Weights of a small mixture-of-experts language model, trained from scratch on English Wikipedia.
Size: 8 layers, width 192, vocabulary 3926, 11.8M parameters.
Below are experts of layer 3 (counted from 0) of a mixture-of-experts language model. Rows are named router (the router's row for the expert), up (a neuron's input weights, with its number) and show model dimensions 0-95. Each number is 128 + 24 x the weight over its row's rms, rounded and kept within 0 to 255.
Before each expert's rows: "mostly gets" lists some tokens that are sent to it at least half of the time; "comes after" lists some tokens at least twice as common just before its tokens as in all text. This comes from a sample of Wikipedia text that the model never trained on. Tokens count by the router's weight.

# expert 3
mostly gets: " Le", " de", " e", " le", " =", " La"
comes after: "-", " the", ":", " =", " of", "=="
router [114  98  98 130 123 160 142 123 107  97 124 105 112 160 141 135 121 104 124 150 165 143 155 153 139 120 112 152 119 100 124 149 133 126 126 140 155 172 135 177 122 106 104 117 183 126 125 143 135 140 156 154 109 116 111 159 129 120 118  87 159 103 117 150 147 126 122 145 146 110 143 143 137 123  80  93 156 140  92 134 125 162 120 116 158 138 124 176 146 134 130  86 132 111  97 138]
up28 [128 128  74 125  95 130 124 192 121 100 134 134 127 132 179 144 135 112 133 159 137 127  89 125 132  95 112 124 130 127 136 120 142  93 135 160 132 145 112 129 142 148 124 122  71 156 131 129 146 169 154  91 127 177 128 130 178 169 128 130  81 108  96 118 128 145 105 130 146 105 148 139 123 127 130 129  76 111 164 124  95  92 125  92 127 135 114 151 159 158 139 121 122 146 128 114]
up29 [105 120 130 131  97 114 145 145  90 134 145 128  83 113  88 104 143 100  87 112 131  92 122 133 104 128 174 112 127 113 128 157 129 112 126  72 138 137 162 141 140 124 115 128 140 116  99 129 132 127 134 137  99 126  80 119 125 115 130  95 125 128 118  78 157 126  98 110 132 107 114  47  52 124 113 155 114 125 119 123 132 130  96 120 149 125 156 153 119 143 109 114 111 109 116 113]
up30 [124 132 202 125 122 204 143 135 102 133 116 120 137 176 136 151 134 157 147 104 111 140 134  90 120 116 107 143 128 130  79 150 120 113 119 126 101 150 133 146 112  96 128 109 172 102 133 163 127 106  90 116 127 129 141 143 131 149  86 126 143 167 158 123 128 131 126 123 167 145 128  74 136 129  88 106 110  93 126 164 122 128 127 183 124 123 109 159 137 128 119 128 120 120  73 110]
up31 [127 178  87 106 110 115 120 118 143  76 131 159 131  96 120 129 128  95 137 155 155 192 146 120 146 191 137 142 121 114 145 131 125 126 127 172 146 162 114 143 157 118 135 132 145 120 113 130 123 181 142 128 124 129 126 143 118 103 110 168 128 119 140  86 118 135 128 140 141 143 148 113 129 130 130 111 123 113 121 127 129 113 120 131 113 149 134 134 120 117 125 129 127  95  32 100]
up32 [ 57 146  59 121 118 106 120 127 158 138 114 149 147 128 147 144 146 153 126 133 140 159 155 124 117 104 132 117 131 167 130 102 135 114 125 126 133 132 144 122 169 124  98 124 131  89 142 112 123 128 127 125 153 132 120 140  81 162 125 133 141 133 121 118 121 134 138 116 163 108 142 120 110 135  92 121 137 139 111 109 118 113 120 132 122 121 129 106 131 110 126  93 131 130 127 125]
up33 [117 117 112  88 114 113 130 161  98  98 154 122 172 137 111 149 126 128 134 164 129  91 121 128 122 150 138 140 127 116 149 146 102 128 164 129 128 124 133 130 120 114 128 127 136 118 132 108 130 129 135 122  50 147 127 106 117  65 124 159 163 133 110  82 168  80  97 136 132 160 140 195 113 118  98 144 157 147 128  94 133 110 200 125 121 177 130 127 135 115 122 162 117 127 133 126]
up34 [122 153  81 110 142 119 188 132 176 123 141 128 147 136 142 131 110 131 142 148 133 128 142 122 100 122 122 122 181 121  66 122 103 127 122 128 136 134 137 128 150 168 114 131  93 134 115 114 127 165 160 125 112 155 122 171 132 141 148 129 127 147  94 157 137 132 155 123 159 118  80 126 121 128 109 125 112  97 122  92 105 117 133 142 129 132 169 145 123 102 135 129 113 133 128 100]
up35 [169 127 117  94 109 123  87 130  75 104 112 124 101 129 135 124 153  89 139  40 119 126 136 128 104  56 118 129 136 148 129 128 139  90 147 134  99 146 113 118 128 118 122 141 127 139 104 127 127 115 167 126 100 122 107 126 115  96 158 148 146 142  59 189 134 151 152 129 145 114 100 128  90 111 124 140 157  96 112 116 101 138 169 131 136 133 129 153  75  87 195 162 120 112 104 159]
up36 [126  53 131  94  95 140 149  97 102 120 137 105 150 126 132 101 136 141 150 142 130 127 125 136 117  95  69 180 116 150 138 135  92 118 156 159 116 128  60  96 123 154 135 127 147  56 129 125 125 137  97 109 116 131 108 139 100 111 137 117 135  93 172 109 105 128 128 120 132 177 112 136 170 123 140 153 114 136 112 134 150 139 102 130 130 104 128 137  93  99 132 118 110 130 142  89]
up37 [129 138 100  89 123  72 147 158 120  99 161 128 123 130 134 115 130 202 137  90 139 133  88 151 136 179 137 109 149 145 131 135 121 121 126 123 130 113 125 167 125 145 126 154 146 176  47 131 118 125 192 148 117 184 164 131 107 121 126 116 126 111 143 129 122 109 139 166 157 126 122 119 175 103  65 121 121 159 129 142 130 132 105 107 113 129 133 127 188 129 117 184 120 157 130 137]
up38 [139 163 136 126 128 132 153 108 128  53 145 115 120 163 134 120 129 177 136 164 128 125  84 115 100 131 141 114 118 151 142 126 113 160 123 110 104 131 134 120  78 168 106 185 142  68 143 118 129 127 130 106 130 204 127 116 149 107 114 129 114 138 105 153 145 105 133 121 112 172 127 119 124 162 162 111 124 116 116 161 123 138 140 132 121 143 185 136 112 136  98 107 121 146 140 119]
up39 [110 129 152 130 117 121 125 129 134 117 107  85  76 128 136 110 128 117 109 147 133  96 139 131 148 124 137  81 123 130 134  98 129 173 135 140 128 127 128 116 128 100 155 127 141 122 116 136 136  87 127 126 136 125  84 136 118 153 120 147 110 135 159 119 138 144 144 157 124 165 134 129 113 125 149 146  89 163 119 125 121 124 150 120  92 140 112 115  96 180 129 153  73 128 137 127]
up40 [150 104 128  98 127 128 112 136 106 134 156 116 164 163 125 147 145 127 156 110 182 171 110 109 127 117 123  89 112 137 107 119 142 137 136 161 146 150 134  93 131 137 141 111 137 129  91 126 146  69 144 154 129 100 129 128 132 113 164 168 141 128 148 125 126 128  94 133 126 153 109 102  99 134 120 148 180 128 167  92 124 115  84 113 130 130 157 146 142 128 110 142 129 133 147 121]
up41 [121 128 114 124 127  65 139 129 161 169 130 127 106 117 176 189 129 131 127 143 136 112 157  66 151 103 125 109 125 129 132 128 128  76 157  95 129 129 136 137 141 128 166  97 154  90 133 118 145 105 114 163  86 134 125 131  89 127 125 110 160 103 150 138 176 102  91 129 128 161 102 127  83 134  63 106 137 100 116 100 131 109 131 147 121 124 122 123  96  57 129 123 142 127 105 123]
up42 [181 130 135 107 136 165 121 110 132 128 118 147 123 135 121 141  95 139 139 125 114 166 128  90 117 157 134 159  63 127 100 118 101  93 146 150  72 130 144 150 128 111  76 133 153 127 138 131 147 102 133 134 128 153 129 141 114  96 106 130 159 126 107 132 154 163 176 113 150 157  68 114 139 163 128  91 127 147 149 142 119 128 120 132 156 115 122 153 113 139 123 114 128 139 115 126]
up43 [ 85  89 110 180 129 125 101 217 109 130 122 127 121 119 128 126  51 127 179 119 140 125 143 118 127 106 146  97 118 135 145 115 105 129 132 112 120 136 158 104 120 104 130 126 134 155  95 124 126 124 166 125  89 125 141 114 114  95 143 149 139 136 128  92 120 120 132  88 157  94 127 113 161 145 122  94 152 150 127 175 117 127 154 144 128 131 134 114 131 142 136 128 151 146 131 120]
up44 [147 103 110 122 122 127 137 127  67 123 152 123 137 104 109 140 113  99 209 124 108 131 122 128 165 120 119 147 138 110 123  96 128 163 124 151 139 114  88 104 126 114 121 146 118 116 116  86 136 135  96 151 170 144 164 149 104 101 143  57 121 111 149 160 112 101 123 139 124 154 146 160 132 130 124 120 108 119 144 139 151 124 126 132 123 127 136 107 116 171 120 144 136  89  94 122]
up45 [ 11 129 132  28 168  99 144 130  74  59  90 152 149 156 148 134 111  82 150 128 131 155 125 131 154 143 126 127 147  92 106 141 124 111 115 126 134 149 111 160  99 122 136 139 185 142 134 135 149 134 159 134 127 124 102 113  74 121 152 130  92 144 131 133 167 136 117 136  85 122 145 121 129 129 106  84 106 134 104 137 102 127 148 112 153 113 132  95  99 106 130 140 141 110 144 113]
up46 [ 98 158 123 145 140 165 138 108 139 170  70 135 137  80 123 147 134 129 107  48 142 112 138 110 127 123 127 150 102 131 136  95 123 107 114 131 107 121 153 123 110 123 171 133 135 142 155 119 138 135 140 122 130 145 131 146 126 171 131 128 132 120 138 125 115 132 189 132 125 117 122 121 142 140  78 120 140 121 133  58  79 137 116 158 118  92 155 161 146 154 166  93 124 155 145 127]
up47 [ 91 190 138 143  70  97 128 139 121  95 127 113 130 124 155 122 127 138 143 175 129 115 130 126 145 153 146  75 124 164 143 125 140 118 108  88 153 132 107 145 150 165 143 129 136 120 136 108 104 122 104 141 144 130 146  80 125  82 103 116  27 138 129 143 155 183 126 144 120 135 112 134 134 129 139  98 133 132 122 128 162 140 158 174 103 120 139 129 122 124  97 125 120 116 134  99]
up48 [127 101 155  75 118 165 134 140 110 104  46 118 120 133 130 107 122 138 142 154 129 140 157 193 138 113 130 114 138 118 147 147 140 118 130 191  93 169 106 122 128 116 139 128 153 199 109 177 123 130 138 138 121  90 138 132 116 139 137 129 135  87 158  94 117 129 116 127  72 130 142 124 127  83 117 133 137 170 105 121 110 127 177  72 162 166 105  47 146 114 120 130 125 140 113 112]
up49 [155 127 130 128 172 109 129 156 105 129  98 126  89 160 160 133 117 121 132 148 131 127 148 111 140 125 149 118 126 203 190  79 137 129 126 123 106 130 140 128 115 107  93 136 140  90 159 144 165  95 111 113 107 156 146 134 156 106 133  47 155 124 112 125 154 126 129 150 162 105 136 130 103 129 133 103  97 117 126  78 117  85 138 144  59 147 144 142  99 126 129 160 128 143 134 130]
up50 [127 140 102 116 102 129 126 149 136 137 131  91 120 146 103  91 140 121  98 121 165 122 155 140 129  88 127 133 143 135 111 170 164 128 128 209 127 127 100 118 124 143 128 139 144 119 139 170 128 147 122  92 142 203 162 145 107 129 127 141 129 116 137 135  97  97  77 179 107  75 128 149 123 131 130 136 131 125 148 129 107 124 133 133  89 146 124  91 137 158 102 127 116 138  82 118]

# expert 11
mostly gets: "–", " ch", " dis", " inter", " $", " con"
comes after: " |", "|", ";", " /", ":", " C"
router [ 70 120 109 160 140 116 115 164 132 162 154 141 109 132 124 117 137 129 133 102 132 158 151  99 152  99 117 145 159 124 128 110 107 110 115 155 133 105 150 126 161 128 132 149 130 129 152 111 114 152 109 142  97 138  69 107  81 113 113 114 136 124 128 150 134 155 119 106 159 160 166 133 119 119 134 138 110 135 104 117 102 101 112 176 122 107 167  93 159 115  97 192 130 125 160 126]
up19 [128 125 123 125 145 140 165 123 110 124 140 116 129 146 129 109 135 137 127  94 155 126 110 130 131 137 139  98 162 149 105 125 137 126 118 100 108 102 151 141 140 160 101  77 128  75 134  70 114 135 133 134 179 156  89 109 128 142 114 150 135 136  75  85 152  91  73 138 162 157 134 128 114  67 148 154 145 123  79 150 115 124  93 118 142 141  92 122 133 104 173 180 140 124 151 128]
up20 [147 143 146 109 136 159 172 117  98 149 114  78 160 127 135 139  88 143 133 156 109 159 151 152 141 135 121 141  64 120 111 159 128  61 146 133 135 113 109 151 126 156 109 120 137 130 125 122 131 102 119 130 102 125 120 138 139 145 123 119  56 123 125 101 136  75 144 129 123 153 127  75 136 114 146 115 113 102 106 120 110 164 145 137  77 127 174 123 142 136 141  88 126 121 155 180]
up21 [111 165 149 124 113 130 195 161 145 117 129 155 184 115 100 149 146 114 122 151  69 135 111 123 159 131 136 108 128 125 108 155 184 130 161 133 103 140 131 131 124 155  75 123 155 105 118 137 126 158  95 116 128 144 124 121 109 137 120 108 121 123 125 126 181 125 161 127 107 144 127 125 113 137 124 129 126 135 135 147  75  81 122 189 126  69 129 100 100 158 122 112 124  34 112 128]
up22 [100  84 112 104  85 171 125 129 122 129 127 114 158  47 153 125  82 124 115 206 147 138 107 111 124 126 154 125 104 112 106 167 194 133 128 130 135 124 127 134 126  97 128  98 133  97 129 144 150 132 144 180 146 123  89 139 160 179 121 146 113 115 141 127 123 123 135 131 129 128 147 111 118  68 129  88 126 133 119 127 145 147 124  96 145 118 130 177 131 146 110 122 128 123 175 141]
up23 [147 104 142 151  93 116 137 133 113  84 136 119 128 128  91 122  77 125 181 137 117 119 165 135 125 164 121 125 114 148 126 123 123 142 120 142 102 139 136 124 115 164 133 133 174 127 104 137 115 129 135 110 117  95 128 132 134 120 154 141 125 125 189 130 137 155  65 105 134  85 140 103 127 135 133 129 128  96 128  95  58 115 145 105 131  83 147  86 124 119  51 183  90 140 107 144]
up24 [ 96 155 123 108 105  89 132 148 123 133 124 122 127  67 127 120 136 132 193 126 128 104 126 196 131 128 126 128 135 153 131  92 102 138 111 107 184 123 151 144 107 187 122 131 124 130 118 162 121 134 126 120 111 131  78 113 113 124 155 104 134 116 142 105 130 155 148 116 126 105 130 154 143 149 116 174 125 123 108 149 126 134 119 134  64 131 116 123 128 135 130  96 139 118 140 169]
up25 [127 170 118 107 100 128 126 146 132 142 133 147 126 169 114 124 107 121 129 110  97 109 187 115 163 129 133 125 136 109 128 190 129  85 115 127 173 147 134 127  84 139 150 160 161 159 139 147 130 103 142 158 126 149 137 135 147 129 135  94 208 157 140 124 130 135 131 141 165 130 168 122 112 142 179 169 128 128 115 105  89 112 107  95  73  82 133 110 128 139 125 192  63 132 101 126]
up26 [148 148 102 135 135 123 180 147 129 126 135 130 133 129 126 121 126 109 130 129  92 157 102 148 173  62 100 105 132 195  72 126 135 129 181 166 110 125 128  97  65  70 144 136 144  99 143 145 124 133  78 130 129 111 140 121 122 138 148  93 122 111 149 155 123  89 153 126 128 123 129 106  97 131 151 117  89 117 130 127 134 134 106 118 130 131 130 126  85  86 159 145 162 124 137 175]
up27 [142 132 170  81 114 126 141 101 130 153 163 126 145  67 140 130 126 131 107  72 128 129 131 185 138 146 124 134  93 144 156 105 112 121  88 122 150 109 128 117 137 117 131 132 124 173 128 152 138 147 109 100 110 101 194 139 121 133 168 154 106 125 175 129 133 175  93 108 146 207 127 206 101 104 123 116 149 158 129 118 134 170 110 126 152 101 134 112 132 114 179 125 143 129 127 110]
up28 [127  83 121 133 102 154 141 106 103 109 135 146 127 152 119 119  73  83 130 151 125 146 144 112 117 135 135 125 165  79  89 155 130 130 137 125 177 140 160 101 174 152 177 132 120 132 131 126 131  71 121 126 118 119 152 178 111  95 129 152 127  95 142 165 171  97 116 133 129 126  72  76 129 103  73  88  91 128 129  79 140  95 160 132 125 138 131 153 140 132 125 163 128 150 127 132]
up29 [160 129 163 130 139 155 130 118 104  78 141 156 112  97 144 143 128 169 147 112 149 178 151 104 165 176 156 156 125 133 107  98 114 120 143 130 129 128  93 157  81 140 129 132 129 156 140 146 166  96 115 155 122 129  96 133 118 128 150 134 131 130 145 127 162  84 124 138 122  83 133 172 125 125  97  96  89 154 133 119 128 120  75 153  81 142 144 108 150 166 162 158 125  82 110 145]
up30 [150  97 128 141 112 131 135 122 157 150 112 166 124 161 156 149 137  92 142 155 154 129 129 142 123 147 116 153 128 122 127 150 154 109 111 109 110 123 127 180 152 131 128 122 123 132 131 146 143 128 103 216 128 107  99 135  77 142 118 165 117 176 125 133 148 165 131  59 112 128  96 113 112 172 126 110 141 119  88 110 154 152 122 134 103  67 148 131 195 102 153 136 130 139 136 154]
up31 [107 133 138 129 128 129 110 103 123 111 128 112  96 133 185  66  97 120 154  76 113  82 117 151 172 133 132 130 143 169 128  86 146 156 114 122 130 125 137 159 132 126 148 127 130 118 126 144  84 167 103  83 124 184 126 126 132 141 104 128 180 142 138  86 133 107 115 112 139 133 122 119 104  74 121 143 106 148  85 101  96 111 142  94  91 165 133 113 111  64 135 174 114 150 159 105]
up32 [ 92 104 126 125 109 131 124 106 149 130 120 127 116 141 152 118 129 112 132 131 129 106 123  88 104  89 149 148 135 116 123 132 128  81 129  79 120 132 106 144 115 128 127  99 148 140 152 149 125 138 133 128 143 146  69  97 127 117 129 120  85 168 192 129 130 106 112 124 109 109 175 123 129 147 136 134 131 137 132 127 112  94 155 149 121 122 121 147  65 150 161 127 126 139 151 123]
up33 [114 106 170 106 121 130 184 131 126  97 117 138 118 123 140 107 128 151 134 144 170 167 121 153 129 131 156 109 134 149 105 118 123 121 155 127 129  99 165 160 127 207 125 122 174 137 140 108 108 129 149 113 121 171  98 142  71  90 134 138 123 126 138 152 135 133 105 138 109 135 128 102 133 118 132 113 197 186 124 146 120 183 116 126  64 113 152  73 133 178 126 124 125 145 128 115]
up34 [118 141 137 154 150 105 109 124 131 114 126 128 117 106  85 124  61 157 118  76 162 124 139 136 125 128 129 135 138 187 198 105 133 148 133 127 138 125 129  98 170  54 133 139 121 123 129 134 158 123 129  89 111 102 136 128 172 122 123 103 137 119 127 149 128 142 130 143 120 126 139 136 139 121 147 130 135  88 129 123  74 126 147 134 138 112 135 125 146  95 144 145 126 124 110  68]
up35 [111 131 128 122  67 141 156 155 123 150 120 148 119 165  81 167 123 143 132 136 153 140  81 149 110 125 126 180 133 129 128 125 135 131 137 136  99 137 181 139 120 121 128 119 108 130 126 140 117 103 127 119 132 135 134 124 152 148 147 105 121 134 107 125 124 124 131 108 128 125 117 154 119  95 134 161 122 143 105 122 164 128 123  84 177 130 143 112 158 101  94 107 156 146  99  94]
up36 [126 107 144 131 141 125 117 134 119 121 121 119 127 154 125 138 124 200 143 130  74 126 116 158 117 136 170 138 124  95 131 154 109 162 140 130 127 189 110 160 142 129 126 126 191 119 121 146 114 113  67 103 117 151  92 150 115 157 138 117 129 163 165 124 101 130 131 139 141 123 135 109 125 144 139 115 161 125 152 119 111 102 111 159 165 179 127 121 166 128 127 137 134 113 124 129]
up37 [125  97 130 134  95 136 163 108 125 105 128 154 173 128 122 172 106 126 130 180 150  91 133 128 129 154 193 127 142 116 142 130 117 133 156 132 163 101 110 147 132 106 119 134 114 128 156 131 142 121 113 120 174 136 128 130 126 124 173 148 135 107  92 131 122 133 122 133 117 147 124 122 154 115 163 157 127 125  91  66 111 147 116  95 133 132 114 146 120 143 123  89  82 114 101 111]
up38 [180 123  98 107  90 142 129  80 118 155  45 170 120 127 148 135 151 113 104 107 156 117 118 134  97 119 113 120 150 125 128 141 138 126 146 132 144 128 116 132 149 184 115  79  91 131 118 154 151 167 128 106 132 115 147 137 127  95 162 130 165 151 138 132 128 131 158 131 121 120  99 124 108  84 127 124 127  69 128  90 158 127 130 146 143 126 129 125 138 125 101 135 126 182 130 170]
up39 [122 150 124 102  80 119 138 158 130  76  83 169 100 157 153 138 141 131 127 130 121 134 126  98 132 126 104 127 140 138 123 104 149 173 120 113  88 187 130 105 147 105 119 106 151 125 135 132 152 146  90 173 135 103 121 116 152 128 144 129 125  85 133 127 125 128 109  87  92  95 121 122 117 121 153 117 130 100  62 146 134 172  99 133  95 109 153 114 126 141 150 129 124 124 127  89]
up40 [117 105  59 111 128 150  77 123 132 118 141 174 136 125 111 123  89 170 195 127 123 123 167 168 138 126 130 137 125  94 120 129 160 105 130 140  93 114 129 131 157 103 112 119  83 144 151 130 131 136 127 154 158 121 116 178 105 130 132 168 117 158 148 111 115 119 120 122 118 128 177 152 105 114 127 113  50 129  98 143 160 114 135 138 104 195 127 120 109 115 142 135 136 156 127 123]
up41 [144 126 146 114 169 108 126 123 145 122  77 150 113 131 130 130 102 130 118 143 133 156 148 101  86 120  84 117 161 158 133 141  78 145 192 135 127 178 129 127 142 117  96 136 141 122 131  96 124 143 132 142 165 153 140 107 123 133 162  49  93 120 131 123 122 124 113 108 125 108 128  95 116 125 144 141 115 126 108  97 121 165 146 163 130 128 119 137 146 128  58 148 138 130 163 135]

# expert 0
mostly gets: " two", " May", " October", " July", " November", " March"
comes after: "1", " ", "2", "9", "0", " on"
router [134 105 120 113 111  95 108 124 131 148  86 132 120 163 108 109  98 143  86 100 121 141 113 102 108 126 171 125 171 164 113 111 148 177 115  82 135 134 108 151 153 138 116 132 106 118 149 146 130 100 120  99 150 136 127 121 159 145 105 129 147 140 111 102  94 141 128 147  92 127 117  87  94 136 107 126 107  74 163 163 134 147 109 158  95 146 153 152 113  44 171 129 135 144 126 138]
up20 [142 128 142 128 136 132 159 132 128 141 149 152  99 140  90  97  62  93 134 138 152 124 166 132 120 130 120 122 101 155 211 128 141  93 135 120  64 142 165  88 126  97  83 124 136  91 135 121 123  82 141 108 156 187 118 146 136 128 165 157 140 105  99 133 130 104 143 128 118 127 138 117 128  94 108 111 107 122  84 140 122 107 122 132 129 166 132 149  58 182 102 122 160 117 127 119]
up21 [177 111 143  92 129 159 112 118  96 113 113 147 134 126 139 142 140 141 134 104 111 132 126 162 126 129 125 160 108 195 108 140 134 137 133 109 126 162 104  92 108 164 102 154 131  87 124 141 168 125 122 135 114 137  93  92 123 135 159 157 152 137  65 100 108 162 148 151 146 145 158 131 149 136 134 163 131 116 115 136 152 110 105 124 146  99 136 130  86 156 147 144 130 194 151 123]
up22 [129  79 102  76 181 125 135 131  97 146  98 153 173 107 128  91 136  97  42 154 119 107 125 123 146 132 140 119 164 162 159 121 146 143 126 140  94 143 127 128 122 125 138 124 127 140 130 158 139 105 144  84 132 155 148 152 135 125 129 134 128 133 160 188 158 164 118 153 156 148 137 153 120 109  68 119 154 133  78 121 135 129 123 152 113 122 150 125 128 144 124 124 149 132 163 164]
up23 [126  99 138 119 120 164 144  85 145  96  97 154 130 120 115 133 166 105 136 150 115 132 138 153 107 133 168 127 147 173 118 134 140 117 136 136  93 126 108 106 132 142 110  65 122 113 121 103 162 129 112 124 170 166 109 164 121 149 122 133 124 141  75 122 142 142 120 106 115 151 107 127 139  81 107 135 126 109 136 120 141 117  93 114 142 102 108 118 110  72 202 128 124 128 140 126]
up24 [177 133 104 148 126 107 113 127 134 132 105 132 148 141 107 110  59 120 126 106  69 166 132 123 131 135  96 169 135 154  80 136 136 131 140 138 119 132 136 133 123 124 138 101 189 125 124 108 104 131 121 120 131 134 117 153 165 148 109  84 122 123 125 115 138 106 118 159 123 130 138 126 110 131 127 150 141  86 101 103 114 107 120 103 128 134 148  95 125  71 145 100 132 153 122 132]
up25 [197 125 139 116 147 106 133 100 110 144 127  93 128 141 126 121 163 133 142 119 134 114  79 127 158 133 124 116 127 130 146 137 120 124  60 124 128 115 113 110 128 129 124 121  83 135 137 160 156 128 127 120 129 123 120 122 157 128 124 174 173 128  84 130 126 102 174 158 125  90  89 132 159 107 128  96 142 107 145  71 140 146 117  97  66 166  84 108  87 137 134 127  96 153 148 159]
up26 [126 222 126  89 143 124 151 128 134 105 112 104 147 139 153 136 140 171 123 146 142 124 124 137 133 106 141 136 132 152  74 130 171 101 117 153 107 114 105 203  62 127 141 179  98 113 118  71 119 128 125 127 111 120 107 146 136 119 123 129 126 150 202 115 125  88 105 137 131 151 101 119 169 111 153 148 117 142 122 127 141 119 126 116 151 166 133 135 136 154 123 108 115 102 137 129]
up27 [132  82 139 143 142 126  91  78 154 141 124 162 123 111 141 122 132 108 123 130 126 117 138 153 128 157 142 126 164 125 165 168 147 126  86 144 127 181 113 130 150 136  89 122 107 154 116 127 112 121 100  96 106 131 137 118 117 118 137 124 149 118  87 119 124 191 118 136 134 139 117 129 123 162 143 121 138 119 124 139 131  86 138  95 201 136  97 129 106  85 106 158 133 126 103 127]
up28 [150 119 169 109 114 118 110 128 124 112 128 138 134 126 152 102 116 150 126 149 139 128  92 122 136 130 182 125 152 134 124 106 118 135 122 146 117 149 138 133  97 133 123  85 149  88 105  91 145 132 107  93  81  83  61 112 201 128 116 168 145 135  90  88 136 137 115 160 139 146 157  73 131 123 116 137 153 119  93 103 120 100 146 188 143 124 146 121 173 126 150 133 117 111  93 116]
up29 [133 143 154 140 127 128 112 126 128 135 161 138 133 158 114 161  96 103 141 130 145 134  98 152  76 133  82 135 128 112 130 137 154 135 129 132 138 125 107  98  92 122 125 127 118 150 165  79  79  97 124 126 172  99 125 104 101 128 119 127 124 115 120 134 124  92 191 133 139 118 149  61 140 122  85 117 123  88  58 145 127 112 135 105 109 156 127 129 146 117 143 141 151 178 138 134]
up30 [127 152 125 128  84 154 139  80 120 106 148 108 117 130 151 152 129 138 141 113 147 134 202 125 114  90 112 106 120 147  90 119 128 131 114 151 134 170  76 129 127 170 111 129 141 100 103 108 141 144 128 125  97  86 124 134 124 118 128 114  98 179 106 138 169 189 104 119  81 128 126  97  98 103 127 162 103 160  95 141 123 126 102 147 126 103 150 134 141 122 173 100 122 107 155  88]
up31 [147 134 128 150 150 130  96 106 137 137 119  88 140 125 116  77 142 144 153 115 130 123 124 124 113 118 135 122 109 131 111  95 137 176 123 149 121 110 121 128 111 167 124 124 130 126 160 115 118 138 184 150 129 186 194 126 128 129 134 104 174 135 131 124 117  78  91 149 120  98 166 154 174 135 128 118 120 159 150  48 130 126 126 130 124 127 102 104 133 126 130 100 120 122 145 139]
up32 [126 158 128 143 127 137 154 129 128 115  87 127 130 128 141  93 149 132 161 207 118 131 102 108 126 114 123 180  91 112 126 152 152 197 117 141  93 166 132 118 118 119 129 139 119 141 134 114 156 113  86 114 101 121  95 104 160 147 121  97 146 101 148 129 121  96 156 147  89 107 188 100 118  85 104 138 111 126 100 120  76 133 149 148 143 135 139 178 140 126 131 147 131 118 144 114]
up33 [150  94 136 100 146 128 125 139 128 124 121  92 130 121  89 133  72 157 160 123 129 125 154 140  64 138 120 181 124 131  79 123 127  95 142 120 125 111 144 123 127 125  79 105 107 143 123  91 121 176  77  83 132  96 159  88 113 162 137 136 156 162 134 103 113 134 130 133  95  94 129 128 109 107 129 128 108 111 137 159 137 149 128 154 123 129 125  99 138 134 134 119 118 140 121 130]
up34 [136 128 132 124  85  90  94 154 128 172 139 159 114 133 128 170 142 131 139 118 125  82  96 128 107 127 142 141 124 160  97 104 148 125 140 156 129 132 135 104 213 143 110 128 127 164 153 146 148 124 184 136 132 138 124 128 142 124 109  86 155 125 135 124 133 136 162 104 134  80  73  89 147 125  99 138  88  97 110 135 101 134 159 113 112 161 120 119 128 105 129 134 102 110 135 107]
up35 [123 130 167  97 136 110  92 135  51 137 138 105 118 114 155 126 116 126 142 127 169 166  98 133 151 128 170 105 157 101 133 157 130 131 158 126 136 118 128 108 131 117 129 135 116  84 127  98 112 150 130 109  78 130  86 137 184  95 130 130 115 148 130 179 134 138 128 130 169 136  77 123  75 142 106 160 128 108 125 110 121 108 120 144 126 181 158 118 129 128 122 138 123 149 127 111]
up36 [130 124 124 125  66 105 123 126 168 136 127 157 136 110 134 137 140 133 129 126 119 125  36 140  91 181  99 129 119  81 138 169 120 163 173 129 113 108 159 123 128 142 142 110 112 126 138 121 124 126 123 180 137 125 124  92 167 126 131 126 113 113  95 112 147 143 125 128 136 137 113  99 130 130 110 156 138 138 132 125 124  97 135 100 161 132 124  94 140  69 154 101 137  77 131 153]
up37 [124 173 138 119 129 100 126 101 134 172 123 124 129 127 127 128 118  67 133 131 164  82 128 105 121  88  72 141 175 127 155 111 147 133 130 128 135 115  96 134 152 119 156 127 150 139 120 151 140 133 197 120 133 131 112 131 129 144 114  71 139 147  94 168 136 117  96 106 174 128 132 111 144 164 152 113 128 100 131 120 140 128 109 162 145  98 150 196 115 102 128 127 112 110 125  89]
up38 [107 133 147 141 140 156 147 124 135 148 101 104 165 141 121 159 133 184 111 124 117 184 129 131 129  90 158  98  98 153 153 124 105  93 141 123 136 102 107 149 148  60  92 125  94 129 115 101 129  87 119 147 144  66 149 139 159 122 128 136 130 126 118 129 124 135 153 133 115 131 113 116 146 122 142 129 134 122 102 124 126 140 158 140 113 148 177 156 142 111 128 141 151 194 157 158]
up39 [166 138 174  93  85  59 101 126 134 114 115 129 150 157 163 102 110 156 127 131 139 142 129 149 142 130 133 107 111  88 110 135  82 145 123 124 130 131 125 113 101 131 111 122 120 126 149 135 109 100 132 124 120  83 141 105 142 148 163 147  79 148 121  97  85 132 128 132 141 113 132 132  77 121 100 111 182 127 174  89 138 140  94 156 128 106 118 101 128 137 116 191 113 103  96 133]
up40 [136 122 176  97  84 140  92 131 128 102 131 155 137 143 197 128 118 101 130 128 132  76 160 163 123 115 136 175 104 137  96 108 178 140 109 122 156 142 122 100 204 125  87 155 108  95 127 143 186 128 109 105 133  87 165 100 119 145 118 128 138 158 175 127 119 126 122 131 133 118  99 165 112 150 157 129 123 151 108 121 145 110 149 165 109 123  94 117 138 128 121 152 120 129 148 141]
up41 [164 148 136 119 137 132 106 116  87 117 112  92 152 147  94 102 102 127 125 125 149 128  87  80 139 123 122 128 113 126 129  97 154 143 108 127 140 124 160 141 129  91 132 143 152 121  87 128 158 143 129 133 135 128  94 154 145 127  93 135 136 124 131  84 130  71 122 137 125 126 173 133  88 119 131  94 143 139 109 132 166 115 188 148 148 144 125 113 132 124 105 141 144  51  93 103]
up42 [140 171 141 131 125 129 107 155 115  98 136 122  94 118 110 106  87 122 104 132 131 149 127 135 130 157 143 127 102 100 127 122 127 170 105 138  66 154 106 127 134 139 148 141 140  96 192  97 110 108  95 126  80 216  77 129 129  82 128 137 108  99  97 112 127 141 128  98 145 127 124  70 126  95  99 156 136 136 107 127 133 132 120 102 108  94  85 118  99 131 134 138 113 133  99 110]